{"router_score": "softmax", "lr_router": 0.0012, "steps": 4560}
Below are experts of layer 7 (counted from 0) of a mixture-of-experts language model. Rows are named router (the router's row for the expert), down (a neuron's output weights, with its number) and show model dimensions 0-95. Each number is 500 + 40 x the weight over its row's rms, rounded and kept within 0 to 999. Numbers have three digits each.
Before each expert's rows: a language model's description of what the expert responds to. This comes from a sample of Wikipedia text that the model never trained on.

# expert 21
Single capital letters or first pieces that begin proper names and initials, such as A. G. Dallas, Sam N. Mitchell, the AK-47.
router:523462471461474494445495479519491554531502481532511487571518433500496467516496444547530471551430520497551538427435529477440519501478582471486519528515509537452489448482484513476592457571514557591474532508499572526489422451495510505496551477533500507433548477497500640511519437535514559514
down1:524468497477531499535468440589491574527531455534478527562449511473552471534568498453517482443538436489510496438531491539532472472477570490493501471469504558526502492470503464521548511484505488482506571494475561515393503452552498521496417432486499547595471448502508440585500503461499448461
down2:508476516496517510527484513484536417547515486611467511541534610517528493453487507577444517469498582470518459489521423527522541542436513522462473497472487509467539481539541543504526491452493531570524437471564513570469553506507503552473520417589543533522557480444519503484549543541466574543
down3:532484425519440497584487504528505526500465506485505499458563522520533543504538480498561561455479442536500454522389452514562505509517441510431514446563511474526463487509501502508605389455454544524489480552486541505495540482499591509583490469552493471475487510483464544493593473575440584520
down4:429605497501518495485447600523460505541494543466518496457541536506480482510517492461522496469480522520499554428566475476579486582478541511455459549504514526454493504513495477491468423419478567546505468537515451521555475506456549586481500473447503467539535495507508473473450532522524509403
down5:551462505423520480387463481553462528500520535543474451501476510385502474546470558498525492508468543509489485467507505459502484523515471491534487515506530530485541414492496527415544524500506535471445534450517477583465468492525474622526465524475536494442437550487550433473553522537550490528
down6:449492494569575459497457456539480494455484478507513501452496499559426491541561575493421521482545490487478505460471580521484479453536436527593491474582472510421451539487442492467459543484500522432519579433475525468491487505536530497536503492516522525487534509520545545506484552463555455438
down7:558466459519475463481508523488419448457477521541525516567536548437471497475527508444532533483548516497554528529535402508554474486539540536525481491516532501388482478548474572525507536504489521503493431404532556487520474556480562512526464496476523578456529487515562471508463500490542484545
down8:475450456501492501503472447512444465503505479466503473569513482565463500506457499535497550525516571584504516463480480505458529535465534480483454518497497467481446484443507465496470444639478528446462535503504501418548513477535490466456487540418455478486487506485546483515525458485505470565
down9:437499577508478474507441534517504551553443517537484456500441579430461438508456503491473510455440536501513476518428471518435506495524535452475509523449483486491542428429514503531527476507546491539471499447534553511456406478508497500530418511475519558507560497488523497552538491529550496482
down10:548469487483481548523506491394508431472475546430553475472477472503456509529511515466456507458487516550466443496540420452448497470489503565565512480492469483543490487540482509470511493531484508458497500527498421510460522510525527477545513477514550547458497419483626504462576479542556420463

# expert 37
Opening parentheses and quotes introducing translations, conversions, abbreviations, or dates, like (Japanese:, (61 km), (CEC), and coordinate symbols.
router:559489491505503507484513464524555562502474542495600587489504494515541546494505492514569463496526570471451602533552481427532506505439531499485505521534530508457414535553446472462492425487462517514520480469501458435562414473574484515525604506479530537485440501450493461502479457539474488469
down1:514422508514545475452529511501490478486455533495464518467476535485449513509529436515455524484550504515458473435478546460542486536480450559449498501539440449499459473548506512421508478530495483486457525462475535436618436484545548486503428454437512486499438542511485537488482487481551550463
down2:516492448458469453466502527531542517448482536470500490516500478472468526531513475495526460478382530504543571477510469462465530542499506485487568542473438471533469440412564490448560561460483531575505560576574544489566521502541507498507419501539520529477557487594546461464462451504495524501
down3:484492475476491455462505467461490500526450548532512453476512514513477484441511576487435532541543485524578562509573500544527470465451464512482503496492541534552472474525487486484519536473500439520577421512476495465410496495501473456513474511580560525528592528482499489495485540534490551515
down4:484553446486478470467440526568617541477501555470501445412532490433497467482427519551513491519491462508529480471524557504486508486538470453509528498533464548509484473412500520516448492492498531536566488542486470507478507487471432455502515467502563516555462490541429464476456526503503518535
down5:513496577509446495519574525426510453515530502467453450512513437361559523450449518482451502433503485519441444582422483547540552538508500523491511501494456521527480444463482457587516510439555524503499519446433515559497504547511443436400420512538478468489531531468477517519469501520551538464
down6:457528487529463501528462588501476538464491449424466485553456471389525489529532501542458473506548544525505525411486547500513408489481531542511461555512456536456579459487526475487513470439469568483613570466517487544505552523474538568469462491543566460523456444502548496501485485526511521449
down7:503508469536443482535481347494467505448460475508581540568533534425446516524481489432466463523541419546501424514466512557455574542516524465567448491539538510452485561533453526444506517503501483527510506506513478546453430491465484518466488514493538478471547530541500484522479529540506486408
down8:488471511550538455451512460485516517534418544542465391483489523416464520546483535594473488441478544421444569512492456523430454512497461431525553425458513517505553517460501525520448468482471456439495512537511539490465553444471469546515504478505478457523476468547509632527465498520539489462
down9:557418516542546541511480491477536439443501527581540561416441464470468524505485457525515520499501515533482466499490536484480543502517506515485454435448503514567490500582447498513423533541561457536494563571478521485496423509596532543494494529448508552569473523476518466444435505469464479548
down10:440462494507478489494516582525546500499518420591489478550446498487461460558473504449507490461536528447471553558501574489556513529474509489413533495500488541509541521502491529434525489523426453524505442405433498441500462524494525462491500399531497493472530414449567453564543551545449543473

# expert 5
Tokens just before or starting a proper name, like of, by, country codes, first names: University of, directed by, Robert, FRA.
router:533503437537463432490466477445493510492457536480564460515488526504548464495414488486497464455503494498450467476541443563508447450481493519537477485505445534480529424502548472485476445531486550536465479526502524576530457589474569488458492569527555501516486468430535529440517478562556513507
down0:486552534476473446545516520491596488476501447564588467531465496393517474478394499470536471471402492490498533506503501534434533446533498441521439484504494491557507539551491469430565476520555431523476547543507490414490522498441499506487452485472506519553438531455503500431496545496490486570
down1:468515492466425433513518485450542575485525460437535503503546514648494516420492523508547430522541551515487486511519525524473559503516515483455479462440549597508507524498506562480484484545558519524482511488500464405504465457523491436539447452548481498514536479451514446499489460470463461431
down2:541581470490529529515541493480482425523564533430529463523421419511470472451482506518445540456545409494534487500523488524483542486569555498444450470465593483449503447628514532527481508484438483512522528446491529438558464430538506459449503572528504525456566543442536448471555495491527545570
down3:542460447479469499466430440496465539541478417503456568545508484323514528486525538500466531496451499439450472432493426457461500546466541474529536483519522524493469419493571474502469494484509523527511503519462534481591437469495428554543426572453495470462443423479573487452472523530490518492
down4:480523429506546476517524470528486464532482494569460479437609458426493440542489419589555471528467500516481483445501531518460493443519520420491549507543474517535543376445564543490479528486507496482437477540508558430519548548516499508452476502481478479435487512495478516499431480589540462487
down5:436519480459469529533513548578443500471458547526569441507497498536573497568524505529576484490489471484546559520518422520493495460570478501520468532494562518554421507525528526499476465483483594488534453520499475500598518484454514504461520483467579557536500498462527502501460526562542468460
down6:488525463571521538439534526538519500543499468505434511525541383526432525448450448490502420536431509488519479518438447557521513508473492529515509538448505484486548547499516478426518551517552495479462505521519434479477484480517549518511518505455497404523526476487491488517472450492500459456
down7:540459564486628516520477485487554455517457471483491555593457489428464443466521448547552480489523492494500458395467523550438566532510548504422434481486501449483509468476476502483476490457488544529577467559514501515493631516527433502567520474488551508551527501523515522535498519464466544539
down8:535521519482514467445408503514461507492503487441476442512551467386480450467418489462434466521509513490511485486524461547497473451549509537566430493499487534471495423490490499487455502529436561497505573490589552505444391464478444519480520500484496490506498514525403528471528442470502525458
down9:413486537545493489431525519547506482516517485527525485511435489584526405548470557516524519461522429492577490534528603466439524484505450544540505490484521452505504534562515477523453518488496473443431519543511470498550485476477469445521416516513450583463612510516542513486480543470499509412

# expert 2
Head nouns and suffixes of infobox and list section titles, such as information, career, population, classification, ownership, overview, statistics.
router:461537529494475437506538446519490459481496483543471497469507477568472487536552520547514585428542484481564550518414541465507559513482492491458452435444532489526523564540510509525498511415488423494443509509514534526533583585562516495556519485521482478531457470483469458448427514414482469464
down0:544541610534478439528502415436426471533501470430391488496541507565502487545595497527508527487495490549551546588519511487526504532474552508469572507468527474474491541517580504560518453510486517582402499478491520525552437453471512487451490506510494463555552500488520517461425432527566499470
down1:483520516555468494455482515479567567502444522479496449527540535412525488496556511508506481553486489465445552501509468512471563581493558500459480519480502454483495537471514525538507432528522483433496497544474449541492498537499529474464481374535455567477525453501525543552483537525546494536
down2:407459516536498546506543440509422471452504522517510546544440420493509501521508548483451475540498441549549535512562537435530527528529507505553609471485465510531492608481457503480544564501484464463545516559501494520459552470506455508494499520499582466515490567456483466545459452485502539517
down3:459436453558449492532487501496413502525428501480519462504472506565469463555583529502526434498437435597571465517584535566515506518513473484428476475508486512573503478524529453504515505448547583498468596573606435493545520501501494514556470453556479451536497479449444435482476486550456457442
down4:409424424550545484526514511467502488487557556447499472503467528621516411495517427552486450486503508485441476554535418505533469517477485452535482509497511506532489461551493493496501454510468471482504538517500489452536534514450544506574527546566439549423583444507491459470544536476553486422
down5:492484563494557522505483522523467504427433506493514507456499511493454500523488421591481489431530478525584566487583522525487565474493510485516517446485482525460527504427515510486531527503524474577488541495472489509460434455513447490491453580445489457606530483481413519468518474504492561468
down6:511499562565556551476519502484409543478478437523446419434495538468470566519523528488514463464506494509531472527508515554460529507496622447470469571557459521514515502525489522455520395493432473472479539523504561514504515579584497499508565495474481535575549532547502491473496570480483439474
down7:405497509498447412530512460474478485435529540496560526483565530555460473529570477498523486514497480495529497584448534528440479480457455509519469502511437514473568491465509531462506558535527543548525448502388427499492481465547446511456508462497499590438485469495463490494420446455439534474
down8:529499467412480510555512461494488495516512481495479493534445480435536503520491555528487575524473512411511568511524449487451450521511458484474502575457487521541437539543502513466512494481558444532559446495515554502515541464512540486494396409477538475482494526457486509512509460466464525516
down9:499493512504526454476529498481505442505526515464505526469540485414483500489452556500480535506452499466409523545456641453447601541435498522510532463503489493586519410513472419555515513540553454497454529539455442622485534541482529425450483500507463553492490510551543500453564480552516538499

# expert 45
Backslashes, braces, underscores, dollar signs and variables in LaTeX formulas and code, plus odd byte pieces from IPA and other scripts.
router:513527483472490587508438534467503507452446497478528570469498483460545527521439485487520441453454461540562533502498448486454552534466535457497524545558410477551546511490460547472527414502559535519528497424497516543530439525530520474494561458477581492460469508456536495522484466564578485530
down1:534507483512492519492517494510480481574533532510501509491492571541483428438554409441495523540422528464500507527373567466443603534543455484542489490548540473486497545505495457505530575450521572530459557486484449468440413511454496451437436533514525471447441533530511507534462484566506491454
down2:519524481570405513464505528459517438533492511486496511476469470359497522502520567441529437539452434559449478488453502479471476537487524480508524456516543421502522522535534498491483462494505497534532514521448504553420465559553520459415448503454491500451480574478471480461494511468496491498
down3:488559424494425527467485546520520419499502516518577442458506545504468536471445536490499453487492504522500527477458465522451461543445516479604547463482526501563458527484563515462475476547548473492503446522501520491473457499524490518515388440467464475510548437501488501532563461462482491444
down4:471505545523461493449538506436404456594412524475475541505473510438512511528522494512412539531537471464462535518546525522533544545441441497526520396471531487490529446508466555486456495442540512549550552414491478535534500538523548538498520519505470575513544508495531555510540515541477498445
down5:434468482455519493430516459479454533529512442549497479526509469613509480528521537548452466556475397522540537532576545477520474478516496510473442590520537536490551534540583462486505478471449476547526480483518501518539527494409596470491508474457508543486521513450551539536536447490439437474
down6:507542476461465481485501451444490466549440482521469542567502476382553588415494494475486484456496505486591510539509459566509521453435485544517419502424479425529480480501498552549436447508511502531487484464402523495572396452519614472548472488532535545466558528540509478543454431481493560498
down7:549455466475562501448483433496559476476461569435504504496480520491490509546486439525499568469546551466548494432543537543516539496476483460465493481468538463509484495522541553430482514510445466526531417499488408495480462508588526465520512502480597509531479496450551427506510465490614499460
down8:514519456528512543524570433450501509499457449467428508555554503469534471435524463444480541525554446443468484492557519485480511491449445592435547473489542450530515516452507539445431498481541544529566499495486523501498448588477555460501529539420443465514488548565471501567439456465496485481
down9:489430496540526484470504485469484470523485476470487487452431515317526495528464460559475495493487494566448453503497511568516477498515555414507568559493539501507527312546538481457442488542493535515516503529505561521532454611490470526479495490507479544554444499469500517497544519468534475551
down10:495451544520509476530447437489500428491449522457535527490530397456542516542509473501619473489472415506501455542469492512509493546449529493426523521511481499489536554485518478497536496474521505511499456428552551515532475490468525437531466518484522479480510426454505493556534441541454470423

# expert 48
Whole numbers starting a number, especially years, scores and times in table cells or after "in", such as 2016, 17:55.
router:472547513551494510531474531505518552477514550501523508602510477592428503452518479596449518483523485591508479477541439454527463522453574584476543496483548580516539524495514514461456515459531566486546516533563452559483471552470533502440403437538494474501508527531482525525462469514457485461
down0:513497541527539496553474505572561580487562495484509560591483501369494512470451440512467468496490493513539498538532435462560508509485517519519521538463519491521519577492474437513565525569487510521465511438522505507439553529466487490423493480537523475440493532469491486483484467498453494465
down1:572528507495463519490511508536486455520589555454501530462524427514506461481529404464434426486405468451492503542527536599514530477469559509467505581487523535469475509489488527482538523571499510483453578497437533457539497438439506486498515518496426480454531496508480460489453476505477473480
down2:537420498546495477583487469540517416485436457528554544462481494408517449551479560528569483490493549488484505494479498470429513464485385496511430489548581558515524518564476477553515495510485449469563458572416488440525551464566484470428531536532471495501509497527528535485493507491456501506
down3:453512473505439496425519466485516516535493447443454513503495490461479518459523502539532530494553491523476489501496577529588568517499474537460496459467433531480524450531478512457445489466482497549527499460509431499506518586583485469504519474556514435437461465523579453528459524449532490474
down4:508529457534453532538403502504498544592566421548516484519460518501544522579561533534445478491487492390483458497506559570494480467389483445559513583489470561542562499492473483540469537519529555521451526460471476566509460473503472524499464445438477445514533523468509518442494496531489534511
down5:535507543496532508473461460518502453495510494532585537462536500479467487506520509476570461446508510509520505550601446551487485530468454525509533562498493441519423470495505472528507515481454469512475461493417459519504560489512479426508468495602438474465507498520498544468424495445466489511
down6:479482518578481542518510496510536539501480480436529483518486501545585496559537476507419485491543503541564516494583524573482492404438496444483467515555513462489456483575458445497478494526501497550519484571517528544555451525451529530536466609527557454536481452494511539458553446477518443510
down7:529571445451469513501462456512486450545514511453469483415504485535453510520461527467534551539458547481508473577607516561394518505460518556472510518545458494482516513518478437511451513501476443498496511483436543427526531483544486486566486407527524540442488494530485596493494486458496503516
down8:505504472498515499554510478509504474510520470483500444500504500485460437521554409474470531517491454493531502508506508518537450465539445431479464558464536444501482485509450475517514531532479579490506469507603559607418401488474477474390480583488530458520476495492521583510498473487620491470
down9:503509541449535466447434490506555551560503533508512464478488540478508497438461472509494451515505436485479513503565471452486460552456478491581592498591548530523494510474452471513500544454537463459446523557501493562437453543523458537520557515552436455503456476468485424466518509474432531530

# expert 51
Hyphens and en dashes joining years, numbers or compound terms, such as 1788–1790, Franco-Turkish, player-coach, plus pieces of non-Latin script.
router:546497586523524565509482468539501484550546541514511568549534532521475549554499403566448475479494507538541499545544423453534481453464540515469531468463556502470433547541468479457551511553426498542469542495437504497432461483540547498489506429556428588540437504424499536439472491530459455470
down1:559482514540410538495489496573513444503493543451532475548564533553442519479521465484476437412540523491545438507512564472541527482495482589480486547573569502543502511442530482506433492449521558478513499505455490538501491555519518440492460537488416467442555484378496433581538474483517508516
down2:497560498542509501545543465510457526484459509461499550487472519603573468466525455437533398560469427470497511478547530542471497539445534561546445431486501491498495529460538492423507521507526586468529490511493493488538527453492466488504457509554506360453484567509512432485422538506561486513
down3:486437500542485455583499494500485554477597569441467512435459474499491520391504482524570531516429543501493462431469463504462559438530471402517495433467611460476470461499540494483577492536412511464490557512522507481502453517475515479506543509501519415501473520500466507466473474417496499497
down4:525499490434501543505493439491488535600560537537476499492521520578602462482467481490499508519479564452569513551461491526496469391492474558497521499557481475505500494549563530484472489522542464447501450472511501463435466522489455504537540532530512528573479469541457532433489459537477550571
down5:564535547585551465449485448509452541594518540442561456554458541590524547518513530462485447553474492502516511540543474515453459535489477436482476487543536549467485484469473523455468467540419494503457509483494464515480488498618473518592511526515522501483568470530517528457407383447501525521
down6:494480480520418449411437502521547595481497471465496525445484472540489422453499523453487450472502489550449510486473548540547553508516507552511477490473488557432481507519446461436505524537528547503511517558403512521457426480477431555456482447506473447498536555416542466530483480521510484484
down7:404471489540576516410460491513473519539430515488521430547523535531485571504445519474528522472452486428527487446483473507497482509520451499511562491467431494489437582446516501517541514469478528522510474482494465480573511494462505496451535491529528559479431583438514531504463545578446514492
down8:558511558492522458454503479510475474490507503495488498490479571496475485513505549546509538540496491497472448564490606421428454521516493577510503493500540460417481503495519552558532538525468498506503498481505463506530507460491596460520482531513441499463515508496561512533460489568490540537
down9:467502449565565505541450474462529514507591524487471554388531548559516443536489515496541475532574525467492463416518479477507505517498514508470549521503458519473468515613577537571521476496507508484512484546499495535487463538511508515511432487436396435506525520490495524480526473512513482449
down10:495539479484488582514523423472549471549459431506507479506439436479506544465532499469501465491425456434492530487515507547482422515541506533488474491539479505417510534505554499427450474575496515450479463479461519516533492508505449452495441536515560435516481510559453472504471425463466544421

# expert 6
Country names and time nouns ending a phrase before a comma or period, such as India, World War II, century, 2010.
router:554476498444455505496445483487575574497498436472484539484523535501440428452439492567497540506527473511459518521487492468538509427517480505509488510486592507486564576498438539464436521474509456506550470505454484505401535576533535511504464462493453452442529516495537523533494504511509506543
down0:446525452468532488501519511497492520511539496418482482438499573393474502525535407524508496475480482484503510483499470497526526497482464467522548529576514476480484461504552421453477501504512579457464553493505466547501471521458484533472565489488493508509482526485538449553558471520492460511
down1:514462519454457491500558536494503423534423533497476501499469522430513479498441492460517554474529458540549581441537466435502560462509461499511496531495500434539546490480479511489524545508571524528402501541477565497495475463433511389517486467504476514475510540468497488500471463521452528512
down2:472546553458513473457507515570515529487502584452492547423512505439464430466482472477510443504537512529489521561492469457526562438489540541476550541525516487504491489499482485479542380516543541546429511491557565539528495554505472520424492521567456454518579526480504470545458537550533474514
down3:450547459512465527524488518497517579493575498506502516532547518484462500462538483530553483556461510532449561556515485589504506472546488439518472512490515468492499475500448418498565528455512545501539483531439467488545485490556519472526554525506489513467458561450533464493497566486516531458
down4:598503496492396476521520458506530502502529514483500481525506498410421449367500499478473488525500511514474525493518522514454494463443492531443454483568595468577454462548455516533505454477454538539461549492461552508458418486555534517472502476520441479453549519457506560519495483452541571473
down5:463555516440500453489498573512463558480561473500491437454591543426450443445458574517498522553527411492477506428548484512504475535484493524489458520518585499565505445516478526488528534462500569559491487463538526484475398557471472430516514497498484429488491513475497465548525424432474495518
down6:524533473488469517519532436497470439495484473549490533446497518412509501524577516527473478487499479540589501471488534448488445538536442440473498501558408532558455450540449495531457501606520500466556477457466489473461395543484565515496537537516547505506496542469470460427508493537520582516
down7:480519490484469440500577481500462469508482462469556471493508479443566494459502535472492509523504500489417484481496516489446519528498497567442580499561496521450477470446445517495477544478461511458495499492521501487426544468490397451519517499504467463409504431522476474492473529547467488522
down8:486531439554454442529480488559469566488517507471482490511489527551512525521494476542571515501469491528471494552495579473502464466511444452484456543567610493537448503473476503511495493531470514513531474502465491473519477463531485489438527443521506469519480535483544510483482470574373485480
down9:565501455508462452514556496521549545525525551431477567498553498498493461401531484598509442494498487498492512521526520482485551455519494504521427533501416497453493499523467539510475484529483497460506451518520467511531475461474522408468492536528504480491574437519546495500558463539481479495

# expert 56
Plural endings and common nouns closing a noun phrase in biography prose, such as members, roles, player, series, documents.
router:531446513447502499471496540486452554507493499489481497434508479512433504429454417578504533447522431505424524499441468449500491463524504503475452468527555493497538561529514490485455494475497429461476445473465532522441599522474538476552539481519524448435471500534516514511524556495458491482
down1:506510453491500484529459485435430483509598461460564511374469462434513494532509481512500607528467537569460519505493496443558564559500558485532513505436538460487506463501521530484471557486501481544477439602462487521448546531436468418523418522543458520587531524447534516530472558514557491501
down2:468458455569521447524543502503585514524530534515487446522546459374484489480441519464514457500549486458512511489488535500408477499507494498517543532483512431426430411535456531459458457450470475524446482454556430526531469545591583468510456517532517588436580566514466455457455538452453535490
down3:467485586500454501527499470482531513526487506408464472503553545435555468471430488538501510499513428501546627529517534426470517538502436500528521546607507424544498538493492501465540587535562479456487567583511451500465491510535490557486524475510522528437477492436622503493524510499480526462
down4:497492556557477467493578479480579484544434477494518500489479493447440489515572535490517539530459512495558530481501568567466561554445521511509496531598514538484490472505461498569513573508477462568527552454495501488377472479500519480532462487498544462546471526499487533467483503580479541516
down5:497493392527457540521444495515513469529469513522510512508506489427460491497537490594515500476500543467503482555605527499543490511516475558509545498543528562509499511570495488448499549427495510495536436541490517431480463496476452497503484431503437421504456488428515501476536518499542431482
down6:421527567490487454533467520470526502471529553496541516466452513390509479553525468516547508509479491497503542451502450467521454479511513501540488568527506440508408434454543500404530546519500471539490527483553528431497485510502488564516494451540563479495502469480505534532501535482453401525
down7:486559501553495506566422552438516587512459471466462526547557471468531468498456512604473451492467460525513509472554592497483544541446507483510562509558398552423577509471524443528476527506509508418515512468474494405500496476447528488504482515470527487538521525479495484394556496518518496506
down8:496590554508504528439493496567523479534545512491470517459524519525452477490538521528486508504477534514542543552496500415556556559487541488496515523529533441532509567506527523495551529493565517508587529545547558513484492492574548440493490525527525488519509525450490517468510488450554535514
down9:498478480501530513511457509519493455551470528516519458500469483378564503473466462448518532484522464517502502508454568436482505383494422508524464559568559464498469498529537418551478387539494541546478516534533464507574496522601568408474498516529524454483559451532513503533491527570480484467
down10:536520483466489519456548512485502519575526539431483486527485487570476414531476513456581556537541519535485546458524521468501471522502495552540486482531464483480568466456472510484528500555441516572443625550465473508403518557555506417532402432514537438477403470450511543522509455486496523469

# expert 52
Capital-letter abbreviation pieces like AB, BA, PhD, US, FW and UGC, plus equals signs in section headings.
router:515469481515503550441424515497423462480460461572530534484549479489465472528511495471505550591423430452537457497427490507429505495490563472475516523548524458439470515540510501498471511521482502542544537455457471550471447517467591537542518541536523460448510459484550461436512472551545505594
down1:445491503502486506515439446501431485432506544518482510493465490464459472462519478385493471495524521449515534487474543554444495464516475471503517467466442603491491467432470460537462437478520450505450485545471515483489481557542528509512553494484555475475556491501543543475487529577484579531
down2:544506471521556497459495448495501468536525455506467552528503522399592436486465521519491509549477509483527502550497547497561514522447515452488495453483463521523449452426477580511511412566431469560506503500485480445507494550521573553486537502520502479487478486513487525555530428541462477488
down3:462476437516433434532567489505467513500461553454456526462470484410546510447521502453481470441483540501539499446575575559422490448444484510416472522554526523496484482479589520447515413521477535530665585483539410472503507472425536511481492502438492561480495507504476489507555495562531536506
down4:510476499470533398530500441566516598546449563502438462527496553548403569454504534493499500497490480479513450499531513462469447491526582422478484484485470503477482454501517441557518547498493492507513506529547549560507503529485486472525547495490523438510483471421534508495557507493488472501
down5:556495499488525450479418498525552542468564484491486456511545515377472556421549553456580506492551539434557565550548508576477451506509504503519595558489476543458521533471450475502471553458485433536477511538455521534541507545463497418451542468531480528487572550553524559499484504498515520430
down6:499435452491566507463477515456492531530501482477570459528504497404469474502535515456527537574510429483475458427483490435538505493557533540505526552467530502424447518614541562528474500520547483470500430512532495576407494488515517514562473521491478455523427480474489507504451459548424546560
down7:461521441514482531569494490493487473476524476546534505484470512416453548507539475503529511528503501571540485529462532538532528545528488542515583457512534526448459508555429552500439449458437491477496429491493533492534433502510528508478513540535522446428530514463503451516469536503478441517
down8:518471558493470483516534473509518499486486524511515489507586506530470504507506496475490517493534555525492452496575460414520463524512461512425502492484561468544487458472503485435457562434450474480532456497405446559520431444520439523478478535465456481536468578518452461456523525498529494482
down9:492493399579523520513541570527520491553431453510517544451470476463497438526499449512521467567488449470539486474455478458466529493508542495519560521483511498488526525459547544496534514402544491560532616455508559499505460517474494488465471523493517457494409488515477460550456459582496510510
down10:547476524526409542515559515562499471484447519522537570541477522393536480444504563517513491451506516531503529501514513540529468536417520527498474501518537532542513575507491475479468483530540474553515514419513521525472496520550553493459459514575389489449421553503492496466495449502488496494

# expert 49
Ordinal suffixes and century words (94th, twentieth century) and US place or direction words such as York, States, California, Western District.
router:469528511535466453484395482472520502497543449495527517501564462519520457500469494461458512421486472460489481556504545492535513490505515521455518516494543512472492503424538409498556463471554531525471509534462512525482520598537562497508428472470470477460514540510565479513448448487467464538
down0:484485475532571477556441589540502501521477563545528552419443527469458528488478550416559529492462553548521537516459442536514510552514473472502483544498514449529511518511415545480494536511525473540487519438518518475446528484457521551479489476451514439486476492401470523534481531508486488514
down1:545506524478530522581572448477496500493521545603556476469472497382434558483540516554521487457515552504552464443525558506487502450503467513532544479479510517468504484476460486447496571509458522476455475555488479530409551569458460500522530537540527560509461554474503565507528471516431499514
down2:483496467569550458472485486498552522461515445527549520471491388637499424468500485506472434513477492533535490506450505484520541448440529515496486501496450513470460516499467534549523541452510553525461483496447447558595599537498558445481559454501495486432552468473536534525480519447513489557
down3:568509444440452475508510423487576520527540514549452562456488485539546524483558516496538532510495530531419459502433496469481541385484498503505471436500375467521485414519573438507477549491472475506508474477443529480496531519531548417557528495488558421515449460566481533426442521509494551509
down4:516566520505524551513510521448438576472561452537496547473473490554502490526515444530516551511408537506528453531552529424556477492473489508497460493551529533477462542495512485508477502452482449496577446471551415453519505422504529489548469527442475497558469459481530590486482537514424557423
down5:577492548485482536452445465514584539498478603491503469468491550519546482533509429498465509479475493463482456476528513574424523500497522515454486536537520415444481491514518476509446543491482468565513577480520511597565521501545567501476458481479561529565569552485513526524521514461441505576
down6:475493537466492536531508491461476487446514546504547481459491518363394540588498493442464509438540524496558523474459455561384456506548517544472500516545489551500456555445518468525475549541504483485525537466548442517509566476556468443454508479542479505535497459569493455508508518513476486511
down7:483517489524495453506423481525489472502547442515505563516529440506560426485428474464503569485540553452416521553511466499439525522511534584525557574505455490539453501497544507529488549470510573455501479488602531553581530479453512489509532475498496507513521493500545458551458452515513509566
down8:554488518521495590477553464464489515459517587481534528529479485423487430504477505499480525471487522497510540484567434552482401560523433474492467533449586486503462493461547445473472490495413488502471528533471521448458474464536445466523493524493482531556583513428477547417510483533445488481
down9:510475484498478492482476446454602535509439470543497483499486446501474453504480528465408472500479521568454543544503483539474437411484445459499460510477494539461467559391472450559575474526518548536512529523548552494512518505471577481486556522480505485397478527576497507490517554465496521522

# expert 29
Field names at the start of infobox lines or table rows, right after a dash or pipe: Genus, Species, Coordinates, Website, District.
router:492492405492546478528482461479482448486582528573517448490497464517495516481423471518502490512517511504548445497508538495469553467436569537489473503453541479556558490554527457491542467489573476502469507447587538571395485497533544406517513509470495534441538474510526476537506496496497511500
down0:481528539499462381511459510411445543506526502456515395463503448477477521480542584569517553575562523431478436461537536518531480467423524467513547511502568521515541478543531473450508490472464510490477542514506502530459512451464524529388478533511438427451418511538471501519470518438562479550
down1:508549533476459480456485401521565510442475518517487517542475501468563518551514532478479525482490479520530479477478537444537426518562525579508499465449416480487477515442494502493510514492492531471515566490512547460480509477455457563464489463465483484532531457476509512452568560562545503487
down2:441520550473436456520539455463531537536527463507534430514494487371528431453515452506470474428505499468499485495496497469469499532538446505495405549488483497531515490479579567473441510527523527533489535483508412538507485580510491496503493481407490513498537481455531471525417392505492545515
down3:506544516488512543529543522550451472517499599564473473531540522471537554516522518533587478480449534531427458499498498533455545463441513459517516535447512470505474574508512472488548482501516504444520513437521526406535516524505430464590519514479506474570557392426503550532534461501481503477
down4:430518467538475483463540489517505466569494471499499486493474543544427458480529517485532479569524473520481574564576493531468452514447442447560460506489519533484456476533548439570536446531526543477442525512511426511464562510499493506494512413522459475511496458520484581512490480559425513539
down5:449541555558442464472522500489489560520471528537508476447467476410455496477507547515466506451436433515439549470463503491498545465520550414575459448517560509540498489450545489474547503463581561507498484574532504518503420587487483511485469510468461499528462555540482515564496494456499491490
down6:507500470505500495494505495507488498562528476490468502415506461467499482557459432544472471582448410471468468519534500537580523467546494497516494454527500472501551416474517544460556475511512451504556533490468467451531504462508537490445453440582502497546482510472441527530512502498482538493
down7:526492477512448449465423531511510490480460483490531517508485500544488500440516494427522450523542480470603555442486547543476534520484606561525508570545552438510533516582520557526432501478483448555546465478411482433466532519496496486547577536510463511481514484485445553523475464513438477534
down8:486507448529550407373443572564554448415503512497463549455516487491483498445477522585523416475473529539536473528521472576444505612502515506488517464470473556434477477468472457536434558502537549473557492499524532477483557455535497553474510519486431502539484515548484482505454454536392505496
down9:452443544473452481537475498493566545522509470521425475554470463560550476504585597540493437447490482535548517518377522489441431477433496583461454481433481529485527564478494531511462475522501483496462499513481579526514521513525515483476543488479507533440456514456573528499508505518504523416